{"init_std_router": 0.0106, "optimizer": "ademamix", "batch_tokens": 65536, "seq_len": 512, "dataset": "wikipedia_en"}
Below are experts of layer 7 (counted from 0) of a mixture-of-experts language model. Rows are named router (the router's row for the expert), up (a neuron's input weights, with its number) and show model dimensions 0-159. Each number is 128 + 32 x the weight over its row's rms, rounded and kept within 0 to 255. Numbers have three digits each.
After each expert's rows: a language model's description of what the expert responds to. This comes from a sample of Wikipedia text that the model never trained on.

# expert 19
router:175103151106127142102143111122126121122105076178149128124170091145115128106108139109133104137095088144128175125089089113120148093144155154157182163159128135193126132133095170134202123151150115119120129125146078142074133097112170116133192125129070096129093117143142120147111111145174148116089116122059106099097131138184119135086126126175131121132111133135153132160150143073152197097142096173128104153061128153162088164116146119146168093151144108129094128134127109084061105093174089
up0:094176146142168151181141093106153169142099101150128171097181241155121172169059150181196180195093145129101118143096176026136141133140102109085135159106123153138180108118130122159162139139060138115178175158131075091110137172085123144140100138133079184142090147083104159104096157127126132153130126169089087166092174119109160131089167126122110119142148142030159160086122119158106114098126127099132106186060134144060149097148074107114099136153133156151047127164114142171142113095084152
What it handles: Sentence subjects

# expert 56
router:118112113129154126130098090135092096165101097085109127117110119155095140127110164104134176199131152123174121151157188092153132117044168126154130127161128149065130143143141130104107103141119113152135129111122142126187126099102125130143126137215119111095057114167190161125190116098190085152191136134096144090161198125155132161163050122107145130119121155117154136139169153145140125120152094100119077122147070138160125134115064125123154132105094113146132190096159108169114137098113101
up1:178141128083090176180066084164057135146131133110079145121145148127123096170150118150071116098165127148124130038104141167122156109187149115198180122125113087109069103106066122170121175138060166141151089094177103143137128128133122170144114091077140121137101133120111113118160176109135106118101170173140146074114086158124131132135112169103128117140145104159143119073117106113130139080089122083168091160122121131145147109153050123121112199162150089184099161148072142093175154083122140
What it handles: Initial capital letters

# expert 13
router:114127156135072134119078123171156143113175134098103090096118096154130086166093131181146153119213115149184091122104146122147079160118094126142212165149132101123109120157106122093129108135102093150137082134117041132153134121170114119082103097144131171125150126146167101068101138125167073160125125077112143154130152124070166122139054142086080203099160139136125143153134167064121144094133161131167077125103138158082114115114129129129114140131155186143121179081093100135098102157096082
up0:139095128113079152106111067143177090155103122110115163157184116140114163117116085086125121146137089129139160138161077120168145153161109210130081074116069152139087099124202126093162080106091066127126088176124144106170125188077199091123121126080123139152160110168167125146100168099141129097104161113159119100108116093132104164135115158114154094147131187166130106072134165103096137118141088155092072100116038170192115127139082084112186162137125130078158085153138087121120140109139103
What it handles: Digits in scores, years

# expert 41
router:143139105161154155114113099124151108109151130112101136137142105145117127115174073138127164093119142143204146163074183067126145146096099168082145120148153114117163137132135151114130143049111156174151125089104115094127140087100120130142145093107119209086123141056190166133136145140146092100163097152098152049143204159141162159158146116116113113096103146145095121132127133086121107207142124161131141088121155194133093094115073151067147075133104204081163100102158097118114089174118098
up0:173134088106150127106137131120177145107114128135128129215111150129137129099166169151121108064127100137133131115099138108131166154130137193067107117102137155070135173142095042178086188146129158081131144114127116148092130101124159153156149105169131184144148197110173104111169130111122150049156102132129100082159081145135145099088129172171128102110187195136105182138076158095106062138157132101095110149134057184127113152126086122144119116059139154160164117188122136210151083067059157
What it handles: Capitalized name-initial syllables

# expert 49
router:154037174042177118080130135062155136133123137234138100146126105090052131089163112146135103194093135100106120179084069087110134124193153144123110191120092124148124095109086197184114115199171141133155158187084151117128135086119132125152144098095122113132142153124116064102078115163142109131095096104093126133092130155123165136063152117165128098120125106131109084118151082140157172128124101126175151150163138131114140170093095120069134146120101142133128101157152117115126153067179131
up0:112149138101118067116116150099113115099207024098162104181151099092188155139156109172177173130134162101144198110120081098136152189102102149084104115157160115162131148164184166134128130141098150172167123122087117069067072151119121136117184115201118171135153139104066113141127095150124140125118116097103117142175138128093084133143137174172133151109149133118115162126141123109132083118174158153159150128080165123104106172120048043182105135072145135143129096173154160174142095125125150
What it handles: Ordinal suffixes and place names

# expert 22
router:112139110142066124129084122116164092117137180136123122094090147180142137134154166080135096106167103104081131103124136089122071094169064081173130126137144121124118096128093112118135113164120148153117144125070177139144148157163105113108111096109102104102150149167159135095133130155106105129159144126092118162129109112119126087110107086068140151185086100161127131127119118103110141123134156128094132091250146045133134083061122113153113109080117198180204131175088115178142134133124142
up0:152081110102130117158146130121117109102163176117216114088138066130140156106185128193148092112133100161060163103119174146119161141090117118128173139110085120136107033194128153078097134149150120155203154111092100135166143145131163144075143081113133096129182130118174145155135085121161112109103152080135121156088134143120101103149131127170097127170142184161139125128112091101116119083159140175185146119105094105070152126148138116083099156123108134123061155119104117094158166112121071
What it handles: Year century prefixes

# expert 23
router:099087133125108070175148142080163188140111086063112172049053150147129119118129119163177075068086135131107104164157132114161070157152122115125130141095103115094171152148153119102120138101103095170180113095140107149187115053114152124057094156124143154083116070157155188096185149160112099122146131101158165108112182156056148142102088100078137136099113172161143101095178131157142126115116073103102112064166163112144126122136148115169165144080103049056114163146125127199083145133109106
up0:121138151113145152181095114163124153146129081110113056139101129075148113154059092118148211131149158127172114093093111135076175087101107147097125095125141142126140130159124141121159120108149107112118102133065104165149160146124090141191139118117192170131119130034132121124081126065134143093032132104114121129185124137119128064148160125142137158110164122138163167082149125083111175150144178136106132166149152136145158098087144103198111152110177125106122092175126112141196142122189152
What it handles: Capital initials in abbreviations

# expert 50
router:150100165083096170126130088108149123098124174171157156122111094146095133126117066172126098151146170129148142150108087132118089110155131087161119142213114144136050138196074134093098036143135111127148169183121160172159143118104182117143201135187145084136144111153122086150099089168105115099165133135130120070097112071141116133179048123166136132160158116123099202114168158079163106130133162154163136118136127067115162043112143176091046104129133082142092117096053158110102097163176150
up0:121153162091155128124157146126145165070162108072120060120063076144137159172139120146100128135121087161151142131166136160090180159147080111139110151124113114168142166103171123147120106138132098116114101165129069094092071162156113081207145109149116131120165088108165074102103088154087113130097146133173130098072169135067192144207029126099115146096127113095156132123182183148140101141210106103100129148161086136099083156141103145128130110129145105083136173172117216147125025119165099
What it handles: Citation punctuation and years

# expert 1
router:133083147137139091189100090145135116047115166153158142142120103103144107111135134127151103196164135105136098107166168161116105108169112162159144175140175147133155116147100133114143157126155154119125154092118149117092176105144140132100137098134146124100108151099161131207088114134138129055149171137086117156097065125102168140131188096148137168187094097106126106071104159147161153061085131114113112133059134103131106187141116095099094089125087130182093146123113082144069132100162167
up0:122158096099167152121049120148098151145130110120112042152109175098178080114113147137120138089123072163083093080138093106083101105113100111089134156167110114085147123124065145079158114097144182095153103118127120126163070144104128163151186120132093119110092083127156132137158061101079049148118053155137101167145206107156082127138096087147135124155176185126129114139203110150132064155157097151164110092153129151145118165144149142123131086151151182135112188141115123097159142033107115
What it handles: Prepositions after institution names

# expert 24
router:143111143141132087140099124120142144172135121143189151140078119155175115152125125205143141124094180086158152116106196201167145104112083102063166101117155140109201148198135132133112093088132132155116131163117124154161146145190084165116129107126128168145139108161133090119096144173163149082116107172083105113121086156143188121087099134132117118124150105125142113111126133155154139162137105122121118063146160130112121099135130127220134104088188071064082044089095078132117128137134126
up0:177114110092084081134146136123158145178120099089153124184179079133092136192094124129087145161109127172145162095147076129109096191091179159117171174099189167127104080152105102065118092130139139111098072165127132136177141115110179123148166122131127128118114125094066132184086097075183117156136091118155093141138148152092182098128180146194151156097089128179087124121167185038178145119166138138170113121113141150112150113147102194119061088130102154097141096121101087185152096115073123
What it handles: Title and birth punctuation

# expert 59
router:117154131143120124135174115149086188139137098178168082155155170123161092111126118088127129150126057060138122162123080101080092120136118121114128075145078125202149075131112097190136159122147106078163082074128099105086103104142160135093168172113118054094118134141146137188126100119181130093156162098143122135137111136159142067199163118128115085155138107137179107106145090158120192196103124186141100178066108123150114116139122097132107096160149074165109113169173108098129091114118169
up0:191120078173113141118068139114098135126152150120111124090127153115160159095186159149134109128099130170129130077154112123149111083174141145114120068128158090082077059128133100074117162157101153100093154142100131115116136084116078187110118144180149115094166095155135167122116146102101152139106138136155116134147147066120183110115162104111120076167176121151124106193090066151147108077052141047093210130233127139099132139112067122117095139116079171083143109083135113124136130136125146
What it handles: Abstract nouns and modifiers

# expert 37
router:104123079160134147156120134151175069099105084132110136104136103182069195172126143122127123174100163107104138151096177143160089187175118116127056129102122091140088151109146132144136070140159125151062204160130077130157126125105129173115160139163167153100088180133099113122138114186169182080096168154124116130096148104137110099129169094106085108143101156167094136102068154089093111125141098142106167097187079148102117127112084130140088052090147167054151121164137089153104147171142129
up0:130116146135118139158100151135068161113175052151121077147176124158169140099166157146164130138137081101108147139107150133121147114155116133143135134078106122123164120155149199158148161111103168108139126096151116130135095128175143123077104166171142099105106109182130138200130110145073146148126145058138125131108103140121250162083153108149145156141099161103096148171153152086098126142193055075186154094123092179132119151175145115126120170133117097092137177071138151166143147113165179
What it handles: Year prefixes and coordinates

# expert 38
router:160095085166107130084124175100125154176095093110141154158121148075110124139044133057134134149132174078145104075131157147149100154115130121144108159095143134064116092112180114112181127111158172139074156168114151151162155140124144170075094183127134149113123128109151151135175106092073090065146176141095116181166108132101142094135132153175119157184134169097119123069139164140118131099132150131082137106104148114159206163107120167153093104086152131194117097147125090131111182147172108
up0:063087049143135167095215153095105138085125087122101117118167096147130123132109202097122111121143156149095177128154045091068136133122078167106066118091177103118114199192126119148119085168111096160155132114178188122121153115138098121111095130123150160143158143144171160127127138163142117153137158169133149102192097138177101113116166211096171114133132085133167132112140144190095117111172085112128146158129144145130122131123098076110142137114141128104174178161092140127171086086152116
What it handles: Collaboration prepositions

# expert 15
router:115074159093097071128135142150142154133106146125138088084123122117160150102080125148169116114125084115116169147032110114115132121181133160120166085111090146119081079117115056109124111145144108127127141107107203125109130117156188109109112149096163182104167176120094151138166154154105167144109142125120042181125039152120103154121111158191115126178072126091148118090122142197091184106127110069140154130074159134069129136178095081153099138142133154149161155109119138159145160080142188
up0:138078093086138107211111126130099138062153127172165076113084134173131151128116116163179102118103087117090092114159095169179189131098124117158109101130148126132171150145115171137141159151201122213075128084144149125109182086127132133119192061107115107117095179166077162133086140109118123102080121095121101102094104149137125206096094178140112070174107122071087091043108122109157145146142182112165219127142123172131161110121184152180157089165108151161088083139175176087102102126131120
What it handles: Infobox field labels

# expert 46
router:116057113081142128138129063128147123146184146132042127119081171142109160104108161151101180090111121135162129138122147112150128115130075156160157079102056096145114170095164160116144116112100129181142120115166166131150140136150064105136143184125136143085138140030191162090124098141175176127130131140154196126110171122146154117157087165149127173116121145154174141138146152133128108138151091117107111080152132144148083125146150139132138086151142196102160154068144131154132129109095094
up0:145108064139076095082072089143106116146142155171090132141137143172113123126141147138035186148151093111115085151161118127093113133138137161137132088151080161191138158063139121180124158143089105115071081150175177110107114136132125222085072128114176146183138056107137187127121057127150166157124133151126102145127127160150177099144109090110051093119146132168155165131137177107162138139122117169171129115115158122108078060107148161120106117138173122105071171118111128102057179128097063
What it handles: Name-initial capitals

# expert 45
router:114164133148156111155131125075160142123116053153115110131154053095159088105108145138166092089119116137144175132089062131094210127144135170194130140194099168144153099116127135169173111100156099098151140143163075186132115081150154095114112172169062111118091118158153146149138147132086134149090135153113067179109155198087103058098085170129118088136136083139164169168111112165149171153108142171138057127119153173085097123136093086098096135150168109166085102149154103176119131133154198
up1:149135112101129146111138098094159154107125117175138148170162145133171138142124150148118095161136133117131076106161090144159140189147114127133177090084098122158094134161132144148133176130092088171082115173067162189195119110111116155141115152147087137124124092106207066083075137164131095169176183136116173074057130150068103128151099116133069095100131186101109065202154202126105092144083158142145113125108149138193115149074154159108152067155147113064073153211116102155135102085129069
What it handles: Units and modifier nouns

# expert 28
router:111193128142131078139155113089190149102126145087119146158131098110128121133100117107203134110166107102190166114139177130134074137150128124112144191168144146055156172108149107119121110093152129170153076130152130170128115140141092117197168129171118210130062117119139168100152168115203163087099136140060087174110165086078161138137186169162160135145115167078133129073166082113172129152125130144103115138094108169121138212140083127094108110163099143120141119103170109111104152072122123
up0:143121169184078155117097160147078160149115024120186122149102131162093072177129171172102134133140175188142178144097092151121048053093114167126123159168128091195162110118125084188139140111177137150065115133172130082122059104149194077114114107129119081110113172178142156149100154109122158121080131096133078075158086110106109129097143151139118149124138140113106110127089161119123136172150207126147143120114122134110116127097132107174130126117166055128085099181114204084116165132132109
What it handles: Non-Latin bytes, LaTeX

# expert 44
router:142096128126130095108147148139138176106100151214158102192140145099116104150146152102145099180121072129144149142081108121110130102188132166136156137178133146148162128120116162158150094185138119134154150139123126139135120122120168099126201098120130089118116104136128104134128133184160165118135147154102063106129105140158145104105186172128132110097085149120112118122117159126134204121090116191157104134102138129213149159120178128067121110143106142133103098128135128132077154070130135
up1:108112087113195116118071152133177149113130172127107114115164157101094129128140168154154086157095099123116116115122122125134194099125142085086114143130122127128167146116130093167092128181127122184120175177121097152151184089118100152102151140141113169118086117158115164087076077145168105137124069039150131121142135100141148159120168107195183185106175100165081166163080097112149139191095095138113148110157161118107166136137152187102159104166101125153066152091153112127089128140176124
What it handles: Institution name words